python train.py --n_layer=12 --moe_layers=[2, 3, 4, 5, 6, 7, 8, 9, 10, 11] --normalize_top_k=true --n_head=5 --n_kv_head=5 --positions="learned" --init_std_up=0.0174 --lr_mult_o=0.755 --schedule="wsd" --doc_mask=true
Below are experts of layer 9 (counted from 0) of a mixture-of-experts language model. Rows are named router (the router's row for the expert), up (a neuron's input weights, with its number), down (a neuron's output weights, with its number) and show model dimensions 0-79. Each number is 128 + 24 x the weight over its row's rms, rounded and kept within 0 to 255. Numbers have three digits each.
After each expert's rows: "comes before" lists some tokens at least twice as common just after its tokens as in all text; "comes after" lists some tokens at least twice as common just before its tokens as in all text. This comes from a sample of Wikipedia text that the model never trained on. Tokens count by the router's weight.

# expert 0
router:142123101120126110192108124093130119178132119109151123111133131148165153136107112159132143141133120115101093154114183111126083121138166113108174054128094154139146149099092157084129140111122141118153129088118138154108165122127124137143132159
up0:129119156118142096157149120136144122101068115113115084131126176163127119131135126097117155109127122166154105105124143125131134166087116140091129136161125108099110147146103119137126128092125131138129106166118115117146146188119115116115145136
down0:117128125183169142161122115130143080117126182135090120170132111114118142142121099110126114094133134072080142115150126148108138160137139199128146115130067143125122121140130153110109172155118123105127152166122111123109136137145151129115155136
up1:114109177122106120132140121148135126127178137077105153122126111120109146121098114131127152134113148112140095132122129137143119139104090105126166087092113133094117098197109094081158175148187152135083068131156126120131113147115124179115148138
down1:143073140178149127144071123090125090131127145120143162118100169161130116119150142095156121082122156163102207132102151128105151141143135166120155107159099135123115138113123120178132103089134144098158169133098114112154136150112124104093150151
up2:136121154161140149147115137132157108114100121128116098113121113133145128139153153106137113156172117104131138120130130103166159140139151117158106113131129117108101122131129070170115087134083133154130161120135126149130158134106143142116098113
down2:136123092154110129106107079156170165139116144156117105104117099150107146134149094134114090133109133114109127092108135109116168074137141152148121115121120134120145115161166148163173125119160143138143145140187121151087170107152124176109137190
up3:154139115114143130124133094146159132119081123207163103162110124084163121143149139133165094163164099091175140112167155115133132106107126089156116153144168128132080083133124123148123131152127150136072121124133111092117147119153107125130133124
down3:130131087155104171122153131146121184153130165085182169090147115147147173147108120131101155177114106143101089095104114141116107148134173135195114125083122114122088110099078135166120144113171164154111156123141145166151109159137144170147088134
up4:156110108159130115138059111121120106154114074123119141113142116112119104128124134152109109137120140144177120129138109101133099142116145119128135090131131124153129147105138145168115098105119175100110098090189110114153130110145101147148142143
down4:160120152131141139106117103107150084135162092124109135177126171122153124146150098106117124137118105124150142118161090158124142120156172114122139132158126128191121183151150148124143147166139133128122189136163131097120076160135141138144125106
up5:142113187170128099141124111131128137123145143128110122155108162096108129119160091123160118157133087128111116144143127116159147165121111148101151097139147121106105098161121115130122126120124077106148121162122138100148151148144110098101109174
down5:127150135130068158150141121145132130161165137091079125116116102144115141137172135143109151139159104155127091125092098147118117129136120092118127125104143120111128107094149144140149192101181141164103139126124138116156146098107088157120134139
up6:155133059143107142193121122110211129116094127133140128105145116119162108076133111139144134098131139110130142113133136099162144123110158140148157134157121104136070137113134126156174069124123090144157151144117162131120134123176119112133125147
down6:131110086099104128086113121169086093118114115131134116134167103127109114123164140115107112140077075132153144118153127097147136111093136121136138068129097152136120131137115144168114108140156124133164118149132103143132093120190126128119101114
up7:115126160126129156104142097104147150114109151124148106128127187129116108141090137104121136107126113109108095098133145137134118090113122127147174139116106139049126175137092144116086125125127167143125128126200101084126165151118054105131109154
down7:118135107142145143136148116149132128123173130078133126111163119160116114142173126112156081148153098124105153129137143161159114158152145124143126095120126180160119078132133137121094108154117142099113117174138135113130141103104148091145127127
up8:117161123090149099169144173129126112132128122138098154146130183130140105139127135129134106115120160136127140117114129083127121135106112120080114134149115173109132131127081138119108143142147130073131165131108129110128157090144154100127174103
down8:126079087155114114139093115118130159140131109171146136196148111097117114148081156127124145093146129135159134125144099143130144142110124123168148175109133096145165148129144103148159181138084103160117122131106084147131151114135116168129107137
comes before: " of", ".", "s", ",", " in", "s."
comes after: " the", " a", " The", " his", "'s", " this"

# expert 12
router:126148107136100098171118121092132117122116105147166132130152104125169125183196122140179119161107079119150063128116132122162120133102143147094154081143139207125144167126071163151136125070097131120097135122127148142098181130141144128126112122
up1:162115160115127157146131112134147124147132110141134078117132105126113080112142138122178121118116151125127126113148129154142125112146137150110122121112093105065120092119160136142171134136130122133142141146125136116091201116134115119140172102
down1:149151095104105124097145152114166114161154132140117138130127122081108140162103129109075104160121098118144131124157123122179170109111149094139144122200147141116137148163128149132148144134135172134148128126144134106086093140123116100154114104
up2:153101111122150166137120102090183130161113175133156108088131119069131136166127088144157155114104097117125078134128127140140087110108152145133106102120139134143116121086100157140139105114116107104138086127170123118127154137112126129161136135
down2:108144145142078085119127170120152130147106095117142149111117169146081136157118126118125122137099149083118157112112124120115135092146132138115145112123149120097103107117071123140130156147151113141164133158105142112098077116063133094136139137
up3:152140173153104159148158105164111096138159120140161139113066118147102098140118144116161162117126090132081099126107189168147153136103104113110119139107107150120148157141140124109164121095086119147144133105068118136091135142130138116124106104
down3:142104091132117156059142118164140158134129138148128144130127161117107143161135170128143168108130142095152125143169119162122154085111133129157079090158097153127122123126156119128091118099122141185153091110137137091080159127091119173154152088
up4:128137087144095159123132139161142090131083083131129086104124143126129144117171130124130134125156155125108114145132128128116122099154134136113175130156100117147213123100112129135137167106126131136116131153116118168122181112143125111142103119
down4:139112178127124137108133103120115121061131119081118118146158123122101169161117101135139153111104115132109103114111114136131131105132128137091077121124151171133116147108125138118079123148144107128141161126164143133141120139122108088127152119
up5:111121148088118135153155110135114117131168125110128124136133125124114116116138141110221133149110111086139136187141145162179122098161126104137135112079131135158141124162118113113146165121185142128140082137139127136136167164161136102143116151
down5:109140128128140149126117101167183117117155125119125119130137120135115126114109097099121149109152136119116139111152115138120154120130130131124075153099116085131150145092145086160122127106155128122098120115155076130135122081143102116142119127
up6:097130125109117105154109127119182142121110129121137131096087105124112140143105080111149173158155102124106135139164121129105125080096110127121147141168106136140122144106134100152126141080139171134125139129158115159098155118093142137147155119
down6:136133090122129130107134135131117146179136109117185132134151117161113145094144124135123117084116137099129159155162085163144134110152129108146124159155118093133116123189170135122132165131127110135070137148126140105056184118129140106093152108
up7:101125150170108157134156107135072117103166139153146118138129126137077128170111114132111102139153135124121102133141134103142100119153116142122171146147161141120124119147168141145152161098141138101136129129126118186148155119099155083148129138
down7:096163136130125145140137155188145131090120148132139117108122088119130121155142136112082131134080128154110127122131146133091115098112131109110139154097136094119131123146086118178186158106137107122126145122144148118102136151133136118154140096
up8:120155120115134082167126159122160138110117107119136108129125136144150116119116105140172153131139139094140134180104146100182162103138116098129131133145136160097102168157128159126132116134157115135120126109101120121137134125115140138174151143
down8:117125128169123175142162129127170120162117128146105131139097124104127100154127106088164156098105100158099139148114094086115160097184148113113110118121133123139136141138165135104093153114142121090168092156151146129106122124135134121133084141
up9:114116141131066183144154140118159143137125117157124125131129089106118102144170117146109092140132093144137114107144112126138112160129142162118106074108147160181080147164151133144091113114138100147101088144141119097097168138160124086144115170
down9:099155126134103127123131097134124140127120100149133164127155130123080083134117154150128105139118165145145140114119089111128119142119116125141149140104142126116113142108129119132151086108149137094128161156132090173119148125135126105116123128
comes before: "\n", "ical", "ic", "n", "The", "g"
comes after: " =", "\n", " T", "==Career", "ipl", " History"

# expert 30
router:120147122139104119134132129152117111155142085147158133113107137161139126183142099171171119170138096121129099150156116118146103168131078108077161095134139144157157130119113137137154171139138129098121142100164132149118180087123124112130111128
up0:127074157080091125142127120149144154113080143148107123158127142101147043181132108154157141129128091161147132136191124122187127124109089115111140127135129139106102162160099135140125121155127103108119066083131154100138140124113084088174152141
down0:160172072131167139126119127099115142126125125133119082141118165164135151125145108107172130112164162164168107154142163115108146128151127147115155174127130117109105109100152112112110123149159106097110114111109135115140099114098155126110152118
up1:128135100116139114159150153117173136156110095082130136115139129095127128161107135106124142104134108118087122161153103137167124111096141136120155133100136156128150124102157134143169131123144137175124136098101116149094137048140117117114100139
down1:112171128122151116123107140130145121127186137126145138119153114120136160100110094123121114090154123116190215146169139128136103118137114144088141118123164107151157115133129137169103142119104087087136152140117166123135177110107115175154121095
up2:070133129164121127135115209139146163124103120145135187120106087116128127117125092167141092119122109135124133166152152114061124086142129105116134111135138169138163124137116118161115151131085145180116107102166135156137097177120121101184141115
down2:149158140098141149180125110104151101144125167107154146145116136128103211117094175112132143143128122123091133151107138126105143140113128162101128081098111110116120129095118124135152123164114141145154091127142137125119118123147173106126140125
up3:127136088133141110147136141104147118121095082131123113108131141144150074150140077107174132138109091149141114159154153117137151143123094115103143127153141134103130117106069152111113141133168126193102137132117146122109156087165121121113119174
down3:121116152149105141123076162128135105096126108139126120141098091126123104081165096145141112135113155174158121152117088134134131198127115131143122139141177179134143156102081171133085133139118153144106133147156122100121142072127058156094132092
up4:150127098110142134150143143114101135168152059176115150085112104128143137170116155130142097117113085098113142152119154128118156133104104087087116134103105152104111100102174164179160182159113134130158110091069113130111126110146143120079130141
down4:110105132116146135086131110152170127136113169153114093169118126137145139095125069113097149084118124096125149104114147057173107112138123136156136131128132138175144115106108124149147110133143105136108098134151124086128136116076130108100125089
up5:149076111120165133144171128150118155147126165165137115094132128129116142125162159136125166113178147095123120099135128161176156126083115097105149110101130108107112113122065153118147123138131125160110097132112155115128133129186093098157167122
down5:117118148132162076110111134132094141073134102103128129150135098132091136115166126114153153159125154080121156143138130157130138148101154149123140137083125127092137151149125128106105138099142161127091121115089158151140094160137108141143137111
up6:124092131143125138152131100158115128148128110088108151101129143090174093161101103171120149115101149122126074155181114179147110155136121146102100141106132137154144165125137147126128148101125177077161105090074123136145143141143117147152147121
down6:127111163154122133110102087125154136129137141195117111122115128108127145135154156114143072083145169145167176133124122177104158119134122128126109139130119100124111135124124088143120097165113110107093162138174151118161075081117136115134162155
up7:079120135107138123142104080122171166126102126083118094101140107122112123150148145118134124108100137160138099136156127125111103129168118089073110109116086150101140107119111135127141125089097172097108142089121114146126160143139149125184141109
down7:155150130119139113099133118145123109110136159158148100086139149073117094146115145114141124126116120147132118102134132160108147126154122054095105122142140133099140132078144108139123126141105104111136127114190108152125165140112122132089127149
up8:111111131074151151141122135077147108104092112098102133142109119128119063146195130120133115110123104147120118133097142120104105132116114100139134089129133157102128153170124060170108121108095108108152083129119086120083087151143115080129148141
down8:125122133111090107135147111132096137112118137133109119147145113124150097116132117128157150126110144134143094126097131112128123146129161186138150133115175170122142145140140128071133130134108167133092119166184137139148131140090137113077115136
comes before: " a", " the", " in", " to", " on", " by"
comes after: " he", " He", " to", " and", " was", " also"

# expert 51
router:114173118100119117117116140141095132116139095154141133097130161146212098144136138121137111171116095119118081177106120129160093112127154137121157085138100149149162136130147136106128195119119086096136111086135153158105186124130139139092113160
up0:115108119104083113138170117145122158145106108138159113080149113131126154140098147191118086149070120147129127144107076095146137141113141133116117144113049118113160098123125137099129171103153119110126130123144122120121155095158125141176173094
down0:088136115140112120109073113105126177142110107151168147140124131170112108083124102099109173157130099104131186098180155087125171117140134123131124116095129166121142110173132120156088142143108150163113134100101145165102156111096110096113141137
up1:144123111105074141134138104148115131081108146114141088144133137127078090118134104104123128109089111085125147200147125121117109102132161118146123117132105138119140129136142137140113154075135101127127144128123125176135147110096088126188166081
down1:142135129128141106126135148115096141132155174128129133142135141132133149139144119129095093122133111137113169149149133118195143167114130112125102133103136141126129152116154142096099171166164085175098166177169139116102100170131167128122134119
up2:163089170103112140156176150085127090131154122141122122102084139126140069179085134127148085137095132126141118131147161084131148110129172091137142085106132134128140117149114118124126147150096121150129114104146193145105150152120093147117116146
down2:167102138148111111131154091193127138161160162148152151110160121132092141102141152114094130097101135103146152099168114107118107143136102100120148169116081119155154143151152123129087127128104126149149151112085123124143107123106161129111153136
up3:164140121183095148124131168095132133150166138147142120120150125113140108158100143107122142119113132111077102148113139119092159131175116122082125137128123149128117125119160149133107122146150135095100107105119155126070155173152176075098144115
down3:122101101098109110135116117162136111111162132105121175157124128108113100126118104145074116105167110126168119142130106077121154172097140161151101128121142155161117139109115143160134091131126136088179141127103136103124098143125130115136121141
up4:135178129126123088131119144182112149106124134091151173159105116130120118143150114152106153086116127111135128126114167133119140093121141078076140152132132185121093156122147169131158150106096147158088151117104144137102137146106132108132142156
down4:084119180110157088166142082139110137083130132134105133154092121123157142120152138124097113140126083125147096103149157125080132096153114104097141148127129131059107114156133143118158093103150129139145103125125139171124127141105129104122144119
up5:075179148168121104153142159134089130135090101153135147174153127145138139173154119157139141145078144129150131166109067091158140118137132136128136108122103148131150114102150138130119123115132116146120120157138112110100110117130141133125117129
down5:174173156109141137116133140130132128103105129091103153130143102157075135122121093103126121107124128118175154137201134141126108165117103174110139114114111131121159140098138146147161111097128118163120072111118095125147086078126122107154099158
up6:149128125138144111148153177089148112147147139120128151116097128146119140124151119120134115120148122120160128141134124114121117126123137112137146077113085127135125156128123098143130157146126115160130142148088113170078191127121141133128082104
down6:167106147130148100133135158089174145116132120100135154080144114166111156166118131142183133098124138135152139104118082164146101092140110138117066128173154099100131103110106144129081129135140108139084163147125131154141114074163161111114127128
up7:114145088150132132158143068141139131065149142118117130117094141074135119140145136130138158159113143110126127110124164135129105106124159118154142121099113097116163123143133157143124100124122133168112137160109135131130197145164150141143098138
down7:184153073147092099131132149120097106163128145146145112123105130099124121157138086163132103135137102092126127133127127164171122132119180124146091139115109121159130124118164098150092160136159107137103120175140136102103137155122134153139128072
up8:186123113139112167152061141134135107183110170128141147115152173119150125169079147105149100142167112126111151152160123103132101089145126100119109120105127118132171161107128089136100084135147145123114052131093115165104115105139177113148142145
down8:110153153130145146126163126151119122114104117110116174142130135122134169105164139142117104159104139171113126165122130095151123123140129146142132162142159111130163133116132131149117095111134076192095121163136148126137171119125135138106087075
comes before: " |", ".0", ".5", ".3", ".7", ".4"
comes after: " |", "|", " +", " −", " 8", " 9"

# expert 50
router:108147104133099099158114105125121117096115086111146120106119130128198102154127092102181160145154112092118115118176126114135130131134106141106178065145097167110149184105096145100172138128129140104106127154130166177101177142154150116132086139
up0:129114101135142149154082157120096127080144076127085123134133134130200170155149097145144141117139088091167130101122106115148128078149139117152133159097110146109122172114143103120134124111124117153142134118128144129148167116135094109120148168
down0:134058150158096145135136120118144143113125101142133125116165102164121118109122122095127116152131139146106116118165133147160137117125116110143128109176135150153138100119109148144123098150122126075148140133168131158113113178117106119136126146
up1:125118107122116106140134127157161169111066096163104075104174149125192086165126101103182162104128163086117126142102144104139117121092164121109088103121143127126102109150147116104134148103132090150132112116113109136095150126137145102092126141
down1:122131131126160154108121090147088130132134135119136082092138094104121103169133143154095122137133168095114108115162108168127140113133097155092097157133151121106125114180142100146143124097128154144130141145168124098106105138085136113156103069
up2:110142125140104095119103160127130128111099107103158119113132153172141120123156148132171125109129153109126134122111151113166127100129130125149160099143126167093104140120105122166111130084129152086121122139157158118112159135152097158147126117
down2:138129158118109082100093152157156128120117183123162107122096088114107135185095103104184123107096128084140161143118130128097105140164162149141151112151168111149134123165122168114119130138105146129102155147105128149120127116120155137092124186
up3:146144134105142133160062113097150134110110127080168114122151144119112092140109113150171086129140097135124116152100125169103123180075114127102140115112091168106169130122117139080118130142127121122145099108123172139115155132161151165089100154
down3:166116150092140134130153109086157127142104139136122129148105133139122127126140115127138076082153129104163109124165087130108125170164121153117128141076136124088126110109163167146146128080117170150138147168139139170088111137137151152099113163
up4:145143150134123139098134163119118110166141117164113096130147121124149119135122143114111136152075105117100119107157151099112107154124134144127135138099123124114153078118172111106113124157149165147086123116126124155119110109139126111095133164
down4:126146104090143089099127107098127170088078132145130109164197128116162122131167070090120134147118134137155124124096120151147148103194174142111108125154148121127115147137118138134110122082077101099097090117086158177169120162087096141128121122
up5:130138132132120109160129159117127101104062118143180148136149134132127129106114150131163167144138147175102106117133122085121130127071159106148136115146153152077065158122174115146125143118143146143084117124140121142081104116137159078139136122
down5:126131160116163104139110120125116131139183172107121128124148123123111135123152130125120117123090113113141139114096157088127178110140129159103088087146136168134154124129124123120110149163137123121143104123158122131131118132101166122144128087
up6:144164121180177165152080105116154147084113134132115124110142091081147087109131141127148181151096110124109132099154187111119109173146153173150127123142099165112123140159083114100092097082138091150126110161105124138131147097180132081116114131
down6:070125124113169085149133119122142099122136126119096110111142142113109151102113151163130058127148164098132120098145133158141107156127097165127119153099113128083192145105133146131160113106196147126139111105120136150150133098125135113147181180
up7:141104108148128127144130141123141176143162126144161091123130182125130150146124113152123110126122124168100138126141151168123102134143110172172152125088141102106111099151159118088148097161084092137135104149122139144126179110169153109111077150
down7:132100167074162137158115144110136153148083127145093117157125153068135065134092125133134138099122126119140108094060143129130154114124144089111164146145134138142128162154099144127167143115114114084099134122136169137107078114118116128176101143
up8:115172142176113125102142121081136105109107157122155162123126172121099120131118146130163108145124123089132135126106113142114101163106153120053143100127094126127108133106129160124171162090098087085113141145119125112143152101107120110142145131
down8:182102130070125094148116122093121108192144107138147144130114132165106118110117126104160092111135074102142159109127116086168144114132149150156129102155128117152123128150138121095155129143145101144146120107132117075137100180141128117155121125
comes before: "-", "=", "e", "ic", "Personal", "b"
comes after: "\n", "-", " P", " information", ")", " t"

# expert 54
router:120118140100108105172116110110140131110102105132159091100145144106163122163159109179168131157127112103114085125136152085116109133134119083124168078107083162137114135118109137107125152099112083123104167092135170147102162087130126128109100168
up1:192152134131129115155112169131166136130130132131150136148117115117159155142137136114113132144139080150150139130126150122107119118142135126125097083115153135134153138170129142109116117157142112136102120131090153128143139138117125127090131095
down1:123090131141121121143145129078132099086138166149115143103131130132119149120145189130134110180108165184135102108132160127131114123112133142146151133134120133114155146092113142166134142110106137099144168123150100116124128116124139102161094149
up2:130109114113117124155137142125089142147078130114095167139153133101123124119142105105127103150143101118122138145151130118099161114128100133090090151101147101078155111159166134127128114140133151132092120122130138149113143084160184127116117146
down2:138111097171073089158106121108159105116138115126153121154113123095128136136149123153125129103125149123065149123143148107111093127111081115144123125166125102126093133141130140138153109118092148116146182159146149115137125151126145166084122136
up3:193136136118126124145072121127110117116138107128118172097100141110171149146118127125144105213146072126113133130112133151162135093134148166134115100137130129130159120141139131184131176058102132124146123130125134126188138131129164162138116104
down3:098116088142127108125146126138162146149162174116151129159133184133180105124132116103123145110082117109104125193116115111129145128134118154134105129131131145152085122139146130112101138088151118120189128120139099083155098160134139128120143105
up4:111127126134141152180122159171109137134119126093134170157149127136180163109132134095150111203122125131143134132123120131121158168109105124136094120108106125140121143089122129131095105128081107091118125101119133140116128124128159118156148132
down4:149159138100138116121122114152156182143146118147160154157135140117122141150101118095115093120097133124150136182133108106096162172132132132123096156132134086133104155114147157094123128132085082109100153119138126122156103145144120142103107128
up5:180125152166136116136131140132153146100167150112143148168112145118138109108139139185124112137129160085103119134134187108125117145136118112108145122119167159155098133114131092127119124087124115133097124108134143131140161155111098141105104151
down5:090161111136154122122139097167091081142131091120093158106119094168095097119144155131130140106169122118188148079163147156167116139139122127094132138134115117169132113138148148102140149163126133119105110170116098112130138172131113151149120116
up6:197140124094116120123140082174135143136143080135078174137124152123160103130119144114114173113150071111102116100120118115140117131125149168157159148135112127103184095153122123149128119115116117104143106145179131120129114158143086124119145121
down6:124113121140095152135106204088106143160124138095091144161131118158169106127165102097147106123137146134146104156115120094153166106126156133162111155144119133139168141172149102105136133146151107136153152113105129151140110136082126118126153146
up7:112130126129161107149129147123137129141079162147153121126105151103128168123105102125133091126120125149100139132110120162130126129126170087120121080094109127154123124133120197155110151134055115155101129088161109143160153098137146154126128161
down7:130146135150147138163108104152128115096125138183100118077121096133116135104144142116120096076097124091139122127112160152129100155155130164151119147118131113125135095135112120115143143169188063141131066155105110153138142107147111119120120170
up8:119135122103100130164172098175127126127153171174136126163119104118136109124166099111128110142096132111076126135144115155139118130129138141141139184071158120111123121144163133102140083135122109100132115133110141126120143113092135130095135092
down8:152098123168094130140130145148110143111110100156118137110146157169128118094118100133136152147139107130156151118147136142080123123133109085136161102121101131092099131102103166166170113114165131127117129134116127105143079133130175156144141171
up9:138152137182159096161133114124128142147125140126131088118136141148148160084141127101159140116115135134136150125134120168163127138112146138142175136138102098109122188144071118105151109129122127155141129173095133110135137156139109120126097133
down9:153124095149131158150136084143085085120159144155121080111104124172065149092123129127115148142160151112117180153139165142183075154110141088101125106130123167105157119118154154109148167146171121135128117141102122132079134130081117090149134188
comes before: "|", "\n", "-", "The", "===", "=="
comes after: "\n", " |", ".", "==", " ==", "==="

# expert 40
router:143152157114115147132123133108104135121116079121161123101135121170178104174128104142086136178136130136098064145128147122112099122132150097105154091117090148137138151149135137127168153111115111130095127107122163119115139139148117105135103138
up0:132136119135156109139142141128120131132105109192085141116085134148182170121145122159149169123116115173157117123094165143099117113089094102138140149133086123112125115119104107095167137134127160159169126149149186130124123101115134170128147151
down0:126151133118133107100106136120100134104139165175147155158109145109167117132125162130128095135073102167130163124113157114123074135151169097131106120113171124085148125103149083146080124182163131092140126135137113123134139134137079089148137147
up1:124151189135051122140199123145116105152131084150085128130113129132161140151127126142135103119086109142076145144131147109134109117175183111099130113124122110151124086123137106156125166113119132094120110101118165141090118136157124162135092108
down1:142103176130138099150109130116139166127124164112114149135151133144110140096139180149120193102078136130140118116157152120172090126077123109131109165125124120122105148112167138137151127155132106126144167102085143158126079114115150148173118162
up2:097181115141168100127137121134154135154100119134161068121150117136154162123128100105147102129139154118131134134136128126122153084070129165171092136149136163152105139088112137139119124137133109122151073083060178139106147096142153116117099135
down2:113108167098117122090151143113117128133157138142107124129174129132144131092153141139083128144068117145112148112098136159146116054128159091103149200173130109158141083142149109096138103134137108158128149107173163102148137146093119167107120103
up3:109100140167126163153140131129141106149070102131112157105136138166105101137165156095129075179132098112141116157108163152106115157117117123117144096127126113145111133111111118123106127145146155124087117127101090156109155086133131098138136155
down3:094120120111109123108105147178155170153172120105143085147155113087101109120132096152109147126132121156157106172112141102159135123101136117129100095130137167131108133132097157141139098127121165109113136139128123127169108124139125124111109102
up4:122143147112153114145134146174140088138143154145166072119113123163102080098134114149144159153142120108167132191130137093186128108117116114136111124133099120087131128139136116109141114143101129156117151177123116126143131095138122126119122112
down4:137119119120165125141079106119163119142132127117172159135119135135136173117105139108123082132140080144131144114134099105090187077126155106130142127132128141128123162139105149152098101153131141139132132144157149134110132111117139119087147151
up5:134121120146125168128137138132121147130150128163140107100052176165159117167148128114126095175128084078165111153125136147128116123127134136130148097108111121108149149116108085108149146135131094129099091120147144129128124126138092120103132147
down5:121184119119095134119177120137146141169152129106133136112138067123127140078121163128087147104131139147093144116128137130131133136122108098119143153162146129132109077119097136132151124161105158159137113112133095112097122068117146109095125153
up6:125085150150132132113135111118121132143117139085117117104120115123144157141141119087096092153157129133145090116132134120104090134149145165132130151158120108131149122129144084145129169081115090102134180135097127119092106104111131118068112111
down6:130156167117135147125130131111078163103121159121118152126168125154155101082159156130074155109110148128131130122120083079139104132112139123117136203139160131150104147134094180081131126105108118127208135106124113131113160116166119152121158122
up7:160091091120096119133100122115142151119110116115092129074111162145122092095126112116140131082138135139159116107120135103098124138114145108105134091117144156120120108116121130104142152105122114126152106108089120127138110096116100112142126113
down7:113138097126090147098117105142068148139082180122108144095165131139138119128124138086135126131136151119161107123150134100092139120136159118133109094139101155118118148164129089110145159110138056100134180108142132116136110088109107115158071118
up8:122130116115156103137126142091115150177136129124094107099110152141144153157106118081137133124134119131165129131122140145171140144149118099119165134148108135116109137132134152122158135132119124144143162074131175148116145124138152105114174108
down8:163116129111148145139142127123159152137112100135107075161159113077106144109129130144127081136108120081160133139082126168130148082124131174102136148096136088157078110102110121115150157134128149137131092126132160127134113137125129129143149141
comes before: " |", "th", "–1", ";", "–0", "–2"
comes after: " |", "|", ";", ":", " on", " /"

# expert 17
router:144138140121132120174134108123171154118131119149157126087142116124148143150126122153141129178126119107107063122148167125113135109119103090145152106109132155118126175106092140115152127119119128122116094098107189139094159132142080135176106156
up0:135123128125114141108164115130165140154111061121112104119115142174154116131123129129118123129161099103129130132121146178147123075114113103157171125148152164160140142108093117145133139122127111078140137091164174091135141106129064110129137118
down0:113095106099143144078157140141118120125141135118127142133102076149154126123151119145109136130138133130189142151146124141167128102127161106157128106093139132128128139126130141103114112124143108114172169121077154162150143133090099139113116124
up1:132160142116141139109128124137103121179195130133103138111147187119148092151155113142157111123166142147164134108144141131131126180128123133138139106176149121108105173120160151091179144115090164111120093140103101112100140122176127142107145112
down1:136106153131112142085120103208086144123155113154102137119096121149165122091129121134141106122129147148139142156119133129172144133104116109094119135109120114145178109079126193125164161126134126128159113108169115097158134127108144122131141081
up2:099153165143107122171164149141120104132138120138125149128160089139163103134143111103131163158140138117099138179163175147149122073166107120104148129140132137139121165112104159129151130104166165175099136117107149141111156071114117124145092104
down2:095114147126144125103159138137134139080175119130148135141125123139118112093101127134142144087121107135135054133149074140111114135136106156064145083130137146152154140120126129111099133120157113164159138148081154156149147089135120109105097099
up3:122130164122114125124152174146139135120135110186111138129129128133125121127134113143150132153097132116156137129134105100124127165102130100129140118080137164098122153101083166132137108110125094126105121121085152126147108168104138119170130113
down3:116125083087096133111151087159151113159116119151166117163098131128094099142153120096118104139117135132195134148143124174156139141115119120093102132149135171094149125186154053098094128128122150126156127143155127119100143113098104117085140108
up4:115148102099119094121139169167115139111150130079118130129168085117112123133141128130138132111120138144139111129174143127097121151131166144096113091158123127084150119107101133106163128070157156106125159129125146134122135112168115123144138138
down4:150124128154175113142096131123147118168131164155122138172090145096131144108152116128131096105154145134130104159075121131109149121115119159133137147138127127110088110122158140109129090182119110085106146129143139123105124128108148126124153126
up5:149159129099168090141128173109111101106142124186126135112096107132106178131135129152156109150145120144141111144124114142165143157116140103099138127104147111095128180213120142108136124168128111171096152133101147107108120116153123126160140137
down5:123125149152144168103129080103124127135113099101127081147118134108147144192081155122140109112130113137109122111151155112088131153133109146127121098172116128141113085101132112111109145108099129129134114114153102174156132155099143135119104121
up6:152146096121123099141130106110174137123083132085159095151109163106117138095129139112155134111130112180107123092116139092146116151097111140155125104154125170135142150172139135137146118116130129130086151122156159107111135154118163132126135095
down6:112123086146131162135116121122119117156141104128094119125143138147144155108094146134155129105138148110162111154132170132112100106139118125158109143107130107134181116099134144115112133177114104088149092088131148196102104132160093146110123141
up7:129118135166128172146107152134109132117106131117157118102116155153121115112107120117144177130128100162158123108131118139108117099106133155133188114172071098109103147134147167161108136104148140166115120140148171136107123077109113120096123121
down7:130115163135177131139101147125133181169156097151120152129094125118122137147108146117103144141109148156076111132085147134110162132126129142125092112101155068121132194158066163106141133145132128140119097150122135153132146109134112155133129129
up8:137143099118158118147084107135114055096115122158176112132111122126132150176112135108130129125135096143118115089114093106135124185080156158095121113168117141133143164095140130131120124118091114097117115108147161121107145090148135122113128125
down8:109152106153117096103084146097120121125152139126089113132136146109125150107116147143047110104108128075123162136096144112103113129092155166133163145119139146154116105140149102152115099135121129128168153125164110145149133111099127107136132155
comes before: " by", " to", " in", " as", " on", " for"
comes after: " was", " is", " were", " are", " be", " been"